Below are experts of layer 2 (counted from 0) of a mixture-of-experts language model. Rows are named router (the router's row for the expert), gate (a neuron's input weights, with its number), up (a neuron's input weights, with its number) and show model dimensions 0-255. Each number is 128 + 32 x the weight over its row's rms, rounded and kept within 0 to 255. Numbers have three digits each.
After each expert's rows: a language model's description of what the expert responds to. This comes from a sample of Wikipedia text that the model never trained on.

# expert 7
router:156145116164101063107142071092119101106123113159069133067164123104097138159134073125139099099176183111169093179122101145159118091096167140133148131108150159146127148150121120128091146187076207124161169089146118169105161128122146176142204115170141142156139135109104061147150152087077109105155132116098135157158124101178097140085114204129098206227158145178214203153145097113097124101112158110064157138119128139140094157155160071115143111163147127117116122091118159196102137166170130097165101120051063119089123134126133168128169094176124105113157147104161161133103097119100161167148136134095151077144155087137133118144134103114116112103140105101135110074137109130108146142078132131066103113071128173074101177069138104088153132156144150102145161161159150140114098067133137
gate1:162076110095137122084188127159125112093144138111115150107099114057127087198127140121126191143120150172131139161109101127140135071142135142148076127108146152134141158141143094120122114102133168137130109150110162116135121179195153104114134124077099182100153174076105166048156093163104080137137109222182151119154173161187099129121132099098197139131090169105107078161128180112066171091138052088160154147109146084178143138126109128118093116088142161147107196036126128105143112126050108052138086130159161095133073087136100121161168126156061111180162193085122172107147178148131148115093154086096161106137117171109153100134147134155118148087107131144117133151134149056151141156136080111091143118141132122095145130137090130110077148166141124112112148149126082115059136177161120
up1:124153120050098166118111109132080134104159168115106124135129117114113141129204093129141131153104117145151066100153101127110188160160133097108120115096100162186140064124079116189116162084123127200101171117131146101149110200159137131089162114089157127107110071099134142136166063122141150162124175098169159120136128167176072117125083145113178155064163119113048091123175135158100130090162171127157139132161145118149102196061140202150131118159140125176128132112079134146122100094168167098156137148126112182099120129148129149159126119106138212159162180082092160113115072133077124111100132102140124119063083163129125083160124118135049111081096130148094144138135023118136123117100061122113179177137079178139114160089174100106109165139108101096126123164124127126139111116093171
Description: Word-piece continuations. Single letters and short pieces in the middle or end of words, mostly f, e, es, s, as in box-es, Sur-face, es-tim-ate.

# expert 3
router:148110134121097103141158095101102100153070091149045157122166182181113096156145152135151108092157115119109162170153073154162090131154144150147146132112173193151163122138125135145106181130133143173125178101126157096140147162098177142125154169200178175152117173164126107136166147081142174097127172126089113136196140116148101131152147126109171131181127079107118176177123103151125195144112192139057131113180185095087130183154148129063148113146148122178092085129062191161087168141114165125102178125099118120154147121146149165119176142123112146158128156099165120136101154143065160104147189058169114112149129073153121106174095050108096103120130079086128167093114159108096128164126094103093113135138099151125143146121164100091109163050145142084098098184134168117138081123095097
gate2:137065129175115139108182129124127115162140206128090163117109130118105165148109153181163165127150159150174117157072151143102105125160092165161116138181095118085141139107153129124102085105164138096128089139113113131088127118158144146112161115106057136134143083133137107136120085187122092091087110168097133131148079159156104120081150134110110092173152127066136159118137103091146118144097127168110127140155123155142075092051120135130108154141156146114163173130234129157097134153183155185073089133195145130166119127117136103150096132144114093164131182158137126125149202163115150093162111116130130143150180082086242101136106156152112127170127093142235117152132087158122160123131133138111146145180162185110095161052118122141145090125027134108134171151103133110115159208174151
up2:138186172113121098115184106137145132128100121120174185175171140130121096121154138076149124109134104114150143102161099116175185106091114066123103108128170090127106107167160094164115147196158087112112132118130117181188086125155146127090138105151145080085134124066170143121129179099057180155145068054138145111136126091089144099135099159138116112109148167115096091132204127126098130153122137132079083060075110152165187161148118094090160107130091145103137117162071112068189147071079135139150160157087119130088144184140104156151129079126124125126119152153099135115128080089168172114139146137103146077165082201136090110094159115142110114123151106145090081087122150154116062134091099154145131147150095158184097059162089096109126196198173122167116090123142182168099119096124107
Description: Infobox and year punctuation. Colons and commas after infobox fields, plus year prefixes and digits, such as Education: , 198, 200-3, Secretary of.

# expert 31
router:133101122182079112157169123081092103149092113124104136133164168179090145199122100124164116064143143104119101162168105110216094107129122122135148125081191137167138094159119139154122164125123159165151146053128123107122115167147157147116130168160116161184142189118107087152154161125139119070088158089108145124135095107202105131119147156104140164186155081199161142181125106151158135123094120127070146121156117115129130204211147129080123096130131151143162085114112184154089141176120123033202127119124088099118128087136159159087128117183101090129119177131169161120106113121086126173161113114126156098153180096126113057146102081104133076110130091082165158093183176122100098131101105135050104138099160185119143148129112090103144115099125158133123168171176139120161093101140168
gate1:177099060109121092049149101179085147129138124130102097086105096121129141197139148178158098155132153152131131131165152145168162106147155165106056165088127128137090139149134071128112078123124146129117139072131160105107154136159161128123125146089068174073202180115104155043149153170075074184148096179157163099158161144150098153129133122125147110126131139133122135117133144092113178079127067093146156137081130049136158142145062111090103098072126100111067169069103112134134087093100134070121067137120171095149062109126136120164176079198071096149105138093138180156099134157177114143155116110127183126156121166094141101139143088144124164108130162122116163127125163059140177134176127167126108117143173151078102127118094148086143129112111126137147183132125103109080108173163153
up1:118159096076118149125138141194100137160085107122114072121086097128139147155216145104133104153089074143155086081177109144121139136149169111108171112078146137184111110114127138196129118121133081159087187150203150079141129146113136157062171100100117137112129099104161131118177091104105150215174213126200163143165098122150107115138186152117161158081185120117087063138184110149106174076126130143112153120168128094134102181064115147100079085179135089146105138099097088122141140120139121098127107131156141173140068098143142168134130108113140160157102130106115125135095072126118115120090156135158130190125160107155106041125126145124092095101084114114112145165106037109108078103134099166078156163090110180143089130128162154082101188116105121116131101177119144152158128108139164
Description: Table and list markers. Pipes that begin table rows or split cells, plus list dashes, heading equals signs and coordinate primes in infoboxes.

# expert 25
router:115137123164090101148144115087091121113113099117087134158161137151116121165107081092185182095123191124144146185148065145166109107118175201124192094116146130127147124171128113157099172147094176159150152078117152140098143139087137190131143123116152155152194154076120072129135152100107140147122115126065108114150147082109116177122126180101182166152152108131212188202154111133120150145113126159095158160214118122094097190149180092077150132157147126127142090086162174159100074121102153110113140105108096082114114116169124146095175122148106045155087107108157152130095144109088126173186135119141145077120125112149134091108087115130177085074089085090149113091134168130062101162090133118109095149080170126077091143095105165091161141151146148081119116141112094089157074121184115
gate0:117137191141105089104163147195115154087108179183132159132151066067137166140125090161111126187093164210139135145124091078147173126106147133139090107151149128094101125105103081104148139162136138093134127122151109096126152137056162141102104149109167117118140147116174094117124108025097143162153115114172179125150110093134130143112183161136167102073127095087138197204090144122162164120173056170113121096123185177170116184093108110097101105110168101068093134112074120126143130137075200141131086067164142136126104128134119114140163143115101086123154046110084133160128109083077115121141147107063146090146087152072106151124099122107086075111105099119108151143084164136138105125133137070099139163142157133115136102109164166142149039138087164098136107123120117098169075146149114
up0:173217106127089119103141095182154126170144107124121185149127083164124114148196139079125145068142188100096157120117082142095092161120127145107139129188159117167086134129065126131098091133121155115176135147144125180101167101085105098128130132112104140159090076112130125105165168141144162150108100122098049145183178185140160136109104096103165101133151154102142116084189146084142090106188106147140117140156106057109096107161090179112162165085101181183231176097201118100077056106105155110148116125092146097136119116161084097114161067165158104150129120155096093142140146139127108196185129136141107127118160139142071113142164122126155117151166124104108159126141165104151143115102155124159158067127145076106130124141121085174183121198105082099179144116130126168095128160135154
Description: Sports table entries. Team names, country names and terms inside sports results tables, such as Team, League, Cup, and pieces of Venezuela or Switzerland.

# expert 12
router:101080114142097109118172097063108117136061139132078184080181172161129136193102070101152128092182172098165164166111138119146083118144140150131147119106162147153108189159127142107110152161115177129122177098152110122139108216139157222089165128169196151138165153125070087140153126120094139119097140070089139140160125108111054118109148184101110166135139111153146169146156137131135125116106163099088173126178150116114144178136164112090156091151135128162131081082076163173068154148129120107149096099098131103104073117136115175108171159146115045137090201125111142116102143132068139151184094095118095084172162094127128056130118100126134099134120073083175146104130146127110111157065097124110149130121154141110120155124098139057148184146140168068162127158122149127140090084158132
gate0:147112151111063083118188160174085103134077126137155129082115087134093118184150086148132100092095179145160198144076097084143226061164172150039106109153113130117122115142098117130130068168120121132089134150123074152156145121096135135109106098098169098081125068149162120133110120049122118143151130094152174088165146106106088152117109166152198118131155132174158194158130186155151104118127102139154169138136141169120105151101115100102147126131173114038148130094104145130146118124106187137139083088138073123150128140170097081132171132133087077102150082123148115138119085101128131133099127082079125111138117121073107187109092131180128079083121132122077158146088160099167118147085117084125118085142160157073113121099156146132172077120125156089151170113114126078183048141127146
up0:192205126145106133084145136149137128159136132159173147126119119160186176151179131116094206057152157110074154161128049183099094213125081145123133127166091136188108134095126104107128108150116161143143149157104170147085182108113162130100101123114120175148128119124150113083152150123114136111111104101076045146157149199144168148134125053168139108191160163095125131067145110107093136123136089145137084145113083088164164090136106133093116174099113122151159147102187097060079035146094171112116134138118157148137126130141116070149165067162175148146130140179094090114091116114092113180142088160109151189123141128119115096112170176120138109154142147133100117121172161096131170086119134133143179132146147114128135105151146068182182116128103109120156154093086089162061157138111121
Description: Articles and determiners. Articles and possessive determiners after prepositions, such as the, a, his, their, this, plus the int- of introduce.

# expert 2
router:170126068165077098136167121053118130120126070121095189103225119144097138156120098118153125152113174078118148191120098180187110151146111154129147089121125123147132121148097102129153165138102170122200157121077160162106160151083161121156147182218144157167123171065105081141122101067104146137150153101071084128183134128147117103110120173119187151177136148134141153180138090125140100107094134110074134169178139164153112146102140096112197101216212156115150136082105175169112135151182131101150136138110117087112076097180148156154174104140130074106159158105141143108114103122128119118183124081102116070113131138135112112119133101120111110112115116077128087090166115104074148117116118043082100128112163161098109165121128105105140135133142155079126140141161154160066111090135091
gate2:114044097206130099136168103151144071092168193126103125108149065091106087106098144141118140143117166079159155167123119071082082146149098108125130077129120127075149152084096117102119079124151135074090085131123146133090145123143138181136131148075091099101136124144150120138122082135152150132106114134173097164060080136157104103069168146196104129127158106097143164099164094072188161097142149127150150169076127146150106080126121146110089117152167162130101175103216161130075131189184117143131094119173158140154139107157125108094121170148103127109172157123145139149130182087127121106149132117104123151130186115099212118149145140191086085094118124142185112173143064109171195109140131127084156151181129154073137165096100161138129149176086104077143168171112145115097163186142122
up2:153180181076103105125139154101178163151093059112143120192095174150126132123134144088194106099182090146139104068148106150120159070145118121172152149178183136121123112153147149163132154198175097161180166128103138133189092102161132121106158094164111155164147115122166165099086177151076158152106122105126131118146175142095118131132079147071119167125126135111121133166124152141039140163122090167075096115132134183151189148127136114110211098113109077079128100187089092089169140070119119120103147162120129142104194181125080127157149072123198127167118142132118106100153093108175147130120121154149135081173069174131072112081185096129153085145120077100122098104149171151108108147143131140155113128151113127222129094126104068132104160163147139158110096091122125121119142066118122
Description: Mid-name word pieces. Short word pieces inside proper names, often after one capital letter, as in L-el-and, L-aw-rence, K-D-E, plus accented-character bytes.

# expert 11
router:170136101158109093144173088053133142104123101141087119126184126140131114149092077125176167149126153106128145192165099175155123099112111165112159095130130131126155140173104134159125167122086155125166145082146151134104124148092127148170167126172148201184182162067083096116144154062105125164147162131071111190167097115151055139100144180095129146189150095172162131163151062126079134088114181094070131176180150110100061139121139140096147090175174158128152135072096179158119142135142149131195102116084098078131095096134152135121161141140154093100151168094156167150133133106127142161141100116064176071104144098132100096110080083142120099095095119075122138084182107101059159141090118114093076098101172124089124170094155152082127159153154147099156139151132151137135092116188113
gate2:162104101199144086122175103142180088118182186138122118110143088092128118129120141164175175123156165091140128158118135100076042131137090121153123119158059125146133169088155122096119121107144136112131135157120151139089126143120110185148140164072052150112145097104157106102125073129128128117083145146141070178122094132173100123046113131157083157143154132142127144116153056099169123108141161166150145156138130115165060104092112131113092106105183154151113152102234138078106147166171118190126115125176151136118113127113159090099140144153121128114158154104124154089094132131141124120123158165091124122206139114079191111143159127146132116144139119153199149171077069158136169152130136146120196177179125106085125163071110115160160130171105098039167198151108140114141167176173174
up2:119180164072111150158128179118122147147088060136123116179107126131095141139137167096146112078157089161131124081132132137123168105125090085147141158169206087091115111166154093158084136201171120084164125095113118152197096141144109111093131118154146101147188133085180134158082186155089127140143094129156125123115215087124134142162115120122143141090144149099057098120136163141084156181072089147064087101123131181183153171150128103157170109125123112089110111200089091139166109081101126103106131172109087195131111128103105180174121092110149155139131148167076126120169137112160122157086137094141088076130092163167095132101165144112139093123137109099124074099135168108126112185122109164153125134172122154186133094121138102068086162144167110169120158068138127124045128091131053
Description: Name-internal syllables. Syllables like on, am, z, ak in the middle of surnames and foreign words, often after R or C, as in Cr-on-in, Qu-on-iam.

# expert 22
router:166090107118106121123160115098104137111084136104104152099141132150093137148108098115134150089161134103123095183143132124186129101123111162123139112139143161139153141168102137127137185127089165135129130095122131122110080184123204151092195196183144166241175168113080098137153164137113098092100154101102133197145137057125087147078139185090100178185174125121150157168156101122106132129148168084079138107140140150145092124154134039112138093146127138168126099087105163167070169145116158090187154130076098117108075084143121145124141117212194097100160138082122146140115097148100127179134131117117144118143145085149126114155097071102123092066076057103155166068157131126124107128084185114114155094115147153081109190113142111077127099106146157125142154138192185163137113116159135
gate0:169074195096086108090132130155053178116069121160143173157146085091135151154081119166114139106115198117179145182121087101164165101095138110087103176076159124123150127122139119128161123217126166097104098126088135123122145116070128159108086062115180093174134110141087120131133114072106140152115121079156176119129129085063152159141109164160161110123173057150142201154135133121130137095183099163138100119092147135145182140130056093104122147123162105091170142144108122155132113098091206144097132084106085165178101152133090132104174133135115090130123096081145119153117088073086110080122160119113185123171093110039099139089101155068099125135102125111129122153118130103143127150147151088124177077096180161095141131147123149117119071137135149151137110123085138117210075132111104
up0:163177092111169111137155158135134111165126122127141146148171115147161119195240138099132120090099165111086155110085050182092122171125061165141147107208125144113123139123086123090130101147076140163162148146171105114064099107094143137107115146104137133115117124119142154105166168113154116161123124132105071186132144145149146136146172090164159114168141152126140150124142160077115088110206096093148133130095101094165120105126132158096176114097117129189160155065169140117036110109084116106184086151118168129096114124132107126113161100169176090126152151211090117151172098168124149170167094167148057105115150126123092108162136136086143116122147185131091096147113180140163166068119133143151191104171139094123139110163099097198161154184113125064152167099172121133089136160164126
Description: Technical word middles. Inner pieces of scientific and technical words, such as le in nucleus or variable, et in acetate, ation in station.

# expert 15
router:155107139135065124117140089095106147100088124111121125118159140189128082141112100116120177108113126122146121184122116157183120096140162182114181116121112155144139132207115151132112187134119179126149156086156141168112112148112139176162142137150161171218157133116121107135129128084106127115099171099085085179164120133136059138109154172085117142159153088188192190186121092137162120147163182113091178134193141085067125150137142063103141096146139175146112129095159153175141113155135125127149134147109086056121067084174142131099199150146167053137077133089170141105068134165070127180207141110117122071120152132147156126125069105101131122082138082076120101123160125172082142137080103112129116085108141099059104160115148152054144114121136146111101120124145169134125135148172166
gate1:196081155109132071095156106167120104129149114129127120097157117079093117153144165120137127104135120150156130130136158133167099111163135177144063108105114157125156113165155126135133101068110160107123107140142219112116157190182138121045155156110109150079113174096154174063160112164097129164135124156136109119151164132129109113136169132141239097146119146066120105104127182056099126069195074079159171117069151087152141131097116126103090148129135162157141173066140090122147108096121066059111072090167151118171128101127076110142155142173087126170118137100138163107152131178166142124139130111129132132141145156092192131124141112153120158137096110121081195127111205105162220175149088146111108128116157160094118145129143175133117139182116147105133139173126084103059144174125143
up1:130127104100110186127118157152101153154111124102069109150155111159089136134170149117126124116137126156162059103152133111116156127153135090137164146106105159189103111097163109244119095100103109164105152183170148143127088164157112127105173149066112120129125066095116148126144039073130110163159184135147196124198081100175073101170141162135164141072184130124112094145185127159131143112141144139166098106105151127117073206036092180110136132177150102173093114128113122138093134094151156108107085129112086167111082125142115131145139160085141158124102166130080115115114100112130122116121112102114094156115124133137133123152107123121071095083067138181142171130116034124150085112052065103099160153087117204149087108096192121106134149135124129129119128094118120144148123178100179
Description: Foreign name fragments. Word pieces inside Slavic, Italian and other non-English names, such as Poz-z-ovivo, Świętokr-z-yskie, Bučk-ov-ski, K-on-é.

# expert 10
router:162123090164064107114163133126148119105086100087066144115153162129103099151114073084124155059120140097126157182144116112181122113104133209139212094131160154128184115141097110123134159171107143123150175113114148123104152138071180129103178133141156191167174168152126083152156179063123132106142147079084080150184138081217108145111117173118176155182181066158186176164142112153178140121121166137084134136114122105072095124149184078080169108150183142160137115103135182148112142118106138139139158130060121093102167119183148160062178127189129106076148130107140144140092099093086102151192133127127153126177112075148113108151088092122143117085139091105132157088134161103093099125099114085118117113127080142118153138072155114107131116118108136107136141174146127091103101141177117
gate1:130070103087145146096175132152100128099119169097114110116094103083144102161133126124113143092111124171149109113130109142130109074184135135157110133124123162170186133190116106151126098132159169157109163134162166101116129155166188103104148111109131152127121162177175139083153157148110103172167056142125127074151167152186139091102113147141203089126144124103128154117066170049099152129159066129161147130095146095141123159096116125104119173117174138103062173067143161130135106138075130086083098107095091106157129104139086099162115094215051094152164137084060166074109196173120138143174107104159162184174117168085215121120181076148141170121080109106075134095130165089167160122170105140112124120130164141100088107160130191112171154167131138086124155105125088136128134135146121
up1:161156126075158159112107123170120137160134112116075121135158132099112117134227137096141150056095086176148079074163126101095134138150146121127165147102118098212109138120143162199103108102140087186096205126227164092101125148175130127073179153110173122124129128122200123132208130116146121132140126108153156109136039109179092099173117148128113125122208121151111108141186112102133117112091152139144112134104152111137060164085149176092142129125140099128092134097095115161142132117125157107118138101085108183156110065102132122162114143128154173164083162100060178102136142124105110174130087063117150158108109148155192128151120155141084139108069115167092155075101104124125132057109086147121149195127077186127116105121160113110114191088119118134138111110100150113166164129115128
Description: Completed word suffixes. Suffixes that finish a word, often before of or a pipe, such as -tion, -ment, -ference, -ed: Recep-tion, treat-ment, re-ference.

# expert 21
router:144101111126106053135176169089113083114105148120106164098163152169131123153125074139141163132190183129124155164134112165170086095122121156082143135105153136133119214127148162110057157157091187158117144120131104157109160169115185176154138182180161185147106183132113119211190120071098152104158117142097118145209149136175108168083140141144153140175144137152137137168144071120078183130154187143114150182144127165114114126147157099109150138182139166174118117103152142152101073179155153086129138126074111139143146098154108137109160102175139094109132135101147133077120106149097171165147139039094118092142145117131124094126159102139115043120107083071156162063140172089105144149071114154107129114124119130093140187122157086084115145082178142108135146147119128107075123079175151
gate0:186128127110118103104146163139080112181095126122121167112120068098118109165141113161082160161126146199152141198113108076137132028122150088089154122092194108139076163096120038124154088177107148122087126114130111112115175112058179176138082121118112111167152135111152082126142141088093162125140147097175203114120179112083150159096138132124189132092165109138167222140169155143159170113181097177137128096120171182131123129143093098132121156138163097068147121128154137132154092130077148161095162087117118130152127139180104094146089096108077093102155099101187111133098099093067112076128175072125182109190120124082082154123110122138146084097120116125130136191102113143155122154112086156148155082104151150128075078122146105068144109139116157136128102184103127144132106134119128
up0:165188060124113133102091097158162107119106147121134113131160123126186169228166116106148171033112153149072131133104129167113120151093112155154162152171106120167114125117128110110126132145125187133129207195109131139122132112081118136126150137072122158160126135116151136114149145155125127121144108123111069168155135165192160156146151089136133059104126153125147115081149121079114094113148122136108139160132110073143151096141109185107170137111147131228151164100184103083085062121113133122152093126139169073126123113151121104096151099135219101151158129155066083122096138158130100171164072150124078098079116151107069129172161181092115091113153126106133114186148193088144167070096166130148163115185134086141116113121139077182136134149131095076118186063116108140075138128144111
Description: Mid-word stems, misc. Inner stems and fragments like w-ast-e, dis-appro-val, information, rail, and year pieces such as 200 and 192.

# expert 23
router:159162132138131044124198109132094103120100107091103116105147208134115122164156114113125158079159167071131119163110145146146034126117139131116127129111174158115132215143127130103129171159100163166121183092144112135072134144125207153139206153139149142151131144119092152129171115122116151116105176116069146150154136116163097092115157162056115182162168102193147138158143089118100140083103119108093137113127181153120119144143184061088183121144132131127090080114129152173053133141156121090142101151090079108148108102163114139133139142155105106118093196141151134105099163168087166146170124137156080091113190046105095092132115071140159069143164074114169120092140131091101122132080136160098079173107153142125163146121134129099116185127214135102133123129147120134132075123185171
gate1:156101113095112134112146119150162117112146175150086105118095126106120144150121126125098144139125152182175126134102159105121114113158166182114068171083133166187209128144138090128128100124149159127095135161167172113117155196161141082124129131101158154093108149109142201070170106182089115140192129160149153120124186158169121082121112146086198115109125150118119126154138182035082186107125072092140143100094136113159148103130098128087084124089151134132093192017115148145102112142157091061122072109121139148196105080140070129178129114161088118157124121070101199158162201165119127147142119098108149132142079183126175117133120087176137150108143129118132126088140170118158182158127092171123118115114122142094146136140114127096133164173172122080108189148125098063130118185101142
up1:158163132128113135105101121121130137135143131121084109117079160146091117180151137110112128114117104119118078100134151101091158117171157107119160142099130145193110157062121104170147112108129079185070192150193130089107150190097135119065224159106155177103101107096166139152147124102161132188141177125169171135167106157182112126161102150105139161089167153143081079106172123161100125077143151135135113053146128140153092185073053141140077116147163106184076136087123161177151094144139095099143058113159095176111094111157143162120113201128162173121084145119061143098131132148137099139139104097114130175135137101168169121136068100143120125095113102132088158149116076105160104094090082120094231171111087131113133151115177125064128158111078137142083131159095150159143129102131143
Description: Punctuation before lists. Separators such as colons, semicolons, pipes, spaces and "to"/"as" that introduce a following list, value or clause, as in Decades: or fields;.

# expert 26
router:123119091158118110159167142106088156096085088119074146103188123116089140132108072158170115117187136106141151188136092133180094134150155141103155126121143188156124134195114181158151146150147159105142131100114105132130092168141118149173178201211160133153102149090098083151130102158081137121156154105081121117181162126148101087087107150100184142209154141147151169178156092138118111139097167141060147142154130100138112162147154109107129120152210123145120111157103152209086169168139152070178151146090109133106133094178135168111143122126117088141137163102195174055111181094103095134156088109089156089119185093101154127137179114150109064082108109121152150090159132067080190142109136123115109108090115131102133194097139139118156148113168185061158107123161163144141129098145148
gate1:163079109121098118103130095166132115118112139113121094087126141069073108130129157130138166103136148192177141107175094170172143128148151129176086177109142145128194143155110078138118102122154152114100131123163157056151183162159124119110147139073128161127140171094114190051136101182099072152227096200125161095134129186142116124172112116103217065167098138147119122100092187071121192099126065097169198139117147099160126130109099168113103132114146154136102171097110133140185134080088107055125081104157126097158094080128114126132128148146065121196152166061131153141155188125095163136129129135140165122128110191121139077131129111172124141132137123122129173127156143075150161146144104144129119138099123089098139110165125110065143173156126121097133153126109103085065090142141098
up1:119124082093118144114137103133103126126082146127086124129144128138079149176208137106135122106140081135158075121159117100121154126160148062111131131095146174155120123107078113162144095086165083179082180143172151086141120160163138117045224122100112143110084085105146145158146127108129170158142190133185133142148096098181108113132122179126157156114163133103102096117198132168119105095158101109162119131157164172131061175043098181145099086120155101191112151137105165115142158114179136083129073149145115205137107111132148123118119144135152192167089162081088165144101084151128144129085152109075128162148144124140111102148117081147082099064086094143121159141131035163105079113079062114083170135086078191142120145134155109104135146111112136159126158106122168111179125103121162
Description: Inner letters of names. Single letters or short pieces like l, o, er, ti in the middle of surnames and foreign words, as in Mü-l-ler, H-orn-sby, Mul-ti.

# expert 8
router:127128123142074124093173094106127129099106059121078141109156143175132125160110106112113148105166146124146123171196089148153088129082093170121166105069146169151138147181122141105126167143139150173156174081139158087103131169173153159180149132199160169139131160108066096203199201118105149078113156077089100103139147086178119097129135125128169139163127134133130147152155106141176151133097125113093139140147180126101134183133188103114145097155127139162144107143111165186116122110105149095141182162124115056146153114152125172114188147163154100124146084088196125135100148161114143153183143089144158090136153103105164029203107085125133096095162089074137123119134121067058145119119128106067123188111145113080185132080125121081146123080124160131098095183132148168117112140130138
gate0:168137172094091094098160110167074135162078096176147152121155070098095150162095078145109122130134180126113147166116088043135167087116131102091126100101154139127127145166129112115110088134100146162107129108137120111136148113110120146135083110167158125146169126128135107135145100071066147152146122114134182028130144089097141147124102123188177122089140108124136191168145189123110132135135116140142080075175155109118161149096086079107152125145110109092147152113104083126146105126058143144077107032148148125185138120145097101172118121141084052154135063167151146138096099080116127088124153092078136142132118087061093117119167117091098128102139163103106138186049084139100138173145131087089140085095165140101080109118136121092116066159125102139132105126086144093152062161041064
up0:170166126107154131080116114163112091139119142088142178166193104137189115220189128096160146041091165140100155142118087175132080153120147174121156112149150151126128112084093143151114101164088165145137103169127128161089131154096154145069112159088144102152109073119154137123160123152144173111115130145153084197174134188146170134152179102146160119142135127151134107090130157093130121090176111138153112168122122101132148117176057172137135176084105167154145140110161116109047105140115098136141136143110140127090115120145112067124124125150194139129178156199108097183169124122148101214159076149130135136149116153156140119162131120135146088137148123117107139116174248111142170055092127119151155130145093104091161122150116081167163142124118110039151158095133083161139141178176171
Description: Political party names. Words in election tables and political text, such as Conserv-ative, Republ-ican, Party, Democratic, United, and the pipes of result tables.

# expert 19
router:097131137148102086108177082099128108112126105143086196105203162170088125166125125140145137096167146118148128168149103123188132150131117126078134131100143217142130181182103117129123165123150214115150162115179140112132125180149138202179129141191176174125135157115077135173204166130109126115105126063123142116158128131137083110139129145122122146149128148138158190158159103176108156152086140110108141128150175125107117162140178113093152127163170124179074089108105151163053138176142141091147148149121121085146132074142094152113204156170118110122088154150196177092068144134069135120160148107113120075163153113121148048155126121107103081134171089087189150137144103091069147149121131154051114184105143119104169190109114106088078139093191158138102120141117149127145134125139153
gate0:182089136141093102122148120188034157128130124140133157138151055065103150149147073148121133139123181178125175152091071077123183077125182105155111123158121160154139143130135107137093132194113158113112146181125079098114142102072147140130098092094164158176156100100161087135085129053084152162137110102150125109117140106104166125134099162179193094149150130131183197134115138100132142116204079156143127140139151123162125189109098091102105178091178076100150145131142105147178091110102159089106099078143113126141106127138093059147137108114068090155130108156144140130139072104080117133129161062063170138130049142086108181099162112129124111088112107096111139171130147143156077106105155086123120121169145156072067109100155131058155120133140155103123167124123137088145098151077119
up0:180176112138133138104169116134116126104150125146164166160175137148165112191207139129099163081099093127059154125079096203102079156124077156095141102171138126188064143118111105125117095137108158147118136151152174132070139169113135172096110124075111160142069078153120140140145144150142121143112111137107076131147139198121132117177117048156133139160105140126101121093130140113092128118164120131161130136143115091120137111117118181116150098101136145225147133074166116098090101140082162134145141140141155135157150143126088106132162087141194094114194140185106092157111119201114119116166069130109117120127113128093092071101201149093100083147159092115122139141183168096115204095114100102163170098109175127118206094153113068177143117156109098109178111078111101194075153168116144
Description: Word-initial pieces. First piece of a word split into parts, after the, of or a comma, such as an-imals, sub-sequent, Kh-urrana, and numbers in tables.

# expert 16
router:129110074134091124158154145146129135140087116121082146128157137171112139192119136135143119098177172085113085160173139119190082133129094143093129073090190133138138169144087130108087188137113162141162145091122153094128093171104166151095173195168129166157192173120066119111158153141152142099078148120098136131153153085164086134121141154109120182176172100143124164157138094109101138123115143137079129096150128138134121185172165116133141082136139138165063078133087165155032117147131121064186153126119072110120117125149101139130136128177139108122114208119097133145079137184097111114174130148137088127147182112167111079165114079085172054104144094083195177108163184102094113146097163133091151164107176156106182173123123072102075104081168137115139140106172167102147089108135151
gate1:143099084136129092069155093195115120118112145104096095089107091086136119170104101105124129145125145140120144149157141139163107085129130141143083156098119144117129131167165109123133057092129157153111152141125167126121135170196181125086134117165118156124183146122097159093178108173115116122147086173130174093152165133124157110106128138103185087121099154110146120163147179075108173056133068096194179115097131051158123144130105197144093121098145180148089203055107130119103135061093090073143096118146180093175144078105131111169160149144045123164136164064083172138153194175137152133135133155133159145187140180112204107147140094180145140107112105117082178155160157096158139177190102121135131113143157146108111114142099090098103166139114110091091143159142100088090099164113153
up1:128153117123124131080142098164128137122115109111060077140103139100126139166192123112166139115116172121159085090149145144132124141121149100087157153106136137135139107135143124197126118118131090176088197150196158089092105200149116129044186117093126139116125127135138142103181121115136109145177192127144118149135096130153084081145156176117147125121211112111127092133176144154085120103140114171162123127170132081185099171060118195132087109167157126189060163117098154138140088121123108060115079091137131218195105103113144134159146127102145193172101151117063149116105101123145110146109145117136100138143135139171137090169088114105104129085117084119130172157153045131117043140110118090118224160072148162124134093116169103119108182090087130129090102126115137146177137135166161
Description: List and line starts. First token of a new line after headings or See also, mostly list bullets, plus capitals opening a line or word.

# expert 0
router:101154085152091047154163120097128121132084091114068114067194130139112071162077090115178176094137183133096137188173083119150121098105145116095148121087151137170131147114126160159103175189135156152134159128084133117091168141079147144161170145172174141124152164088129091161152178090090137144119144126078142118154115046172115131059115189094194164146203160184181139214150108160153153110107161120096157148211167149086133154156181110125132155154139121171166106131139178171130146130119121141165120110096086080170149107152122156097135100148128072142127111070170156127134186126094110155182148106097118122148120084137139117183090118133100134120113094093141136088138121131075147174096135131119132106087105145079126142092100114107117106121142170098105129207106101126120093102122095
gate1:116064121110084093069130089169117109153133184107114111095079140115109113172124086168106190148112145173137137098136117157127136159168113154169110115089123128145172087155131062170122065102097155121103154142107156108142103132192158129094135157078095158134126160114113214053165120177075091119138119151126145096129180175165061092148186172148173098172089158132128110152155188095113174062147100086184156109150160116141085138156160160070117146092130140152104132073102153101168128162083100100140051138135160117143120114118114120109116134213064109189160159047112210131146198153131131141151092095115137141142136155120131121109139086139123173142073145125120148103179143106129148169123122150120125074101183171116135131119125124139121155108081123107138163136125065110087104172114158
up1:118140103062122141073120106169113119147107127140055118129128147135122155151183127102114136104114086130148054088151168124134155153115107116115182104078136120169096117142125137168092136120118110167096188131144153121092108157134116138067182146088152105087106136096165121130181104039129128144158204093193132115137100129179093096171127147121165166079166132132084108100194128140139138063128142147150108106161160114146098204023106212158088113152097123152058153114110117146111140099173163091129108096156095184104089099133142136126117187145175208184099141124111153122154123136124089112105111146109138134102121110120110094151142113121089125098074100142127147162175006099089141087108101141096172162098108176173153092128133115086121185135095137115116117160106155161174116130107122
Description: Sports career word-ends. Word endings and common words in sports biographies and stat tables, such as over-all pick, Plym-outh, Hon-our-s, known, elected.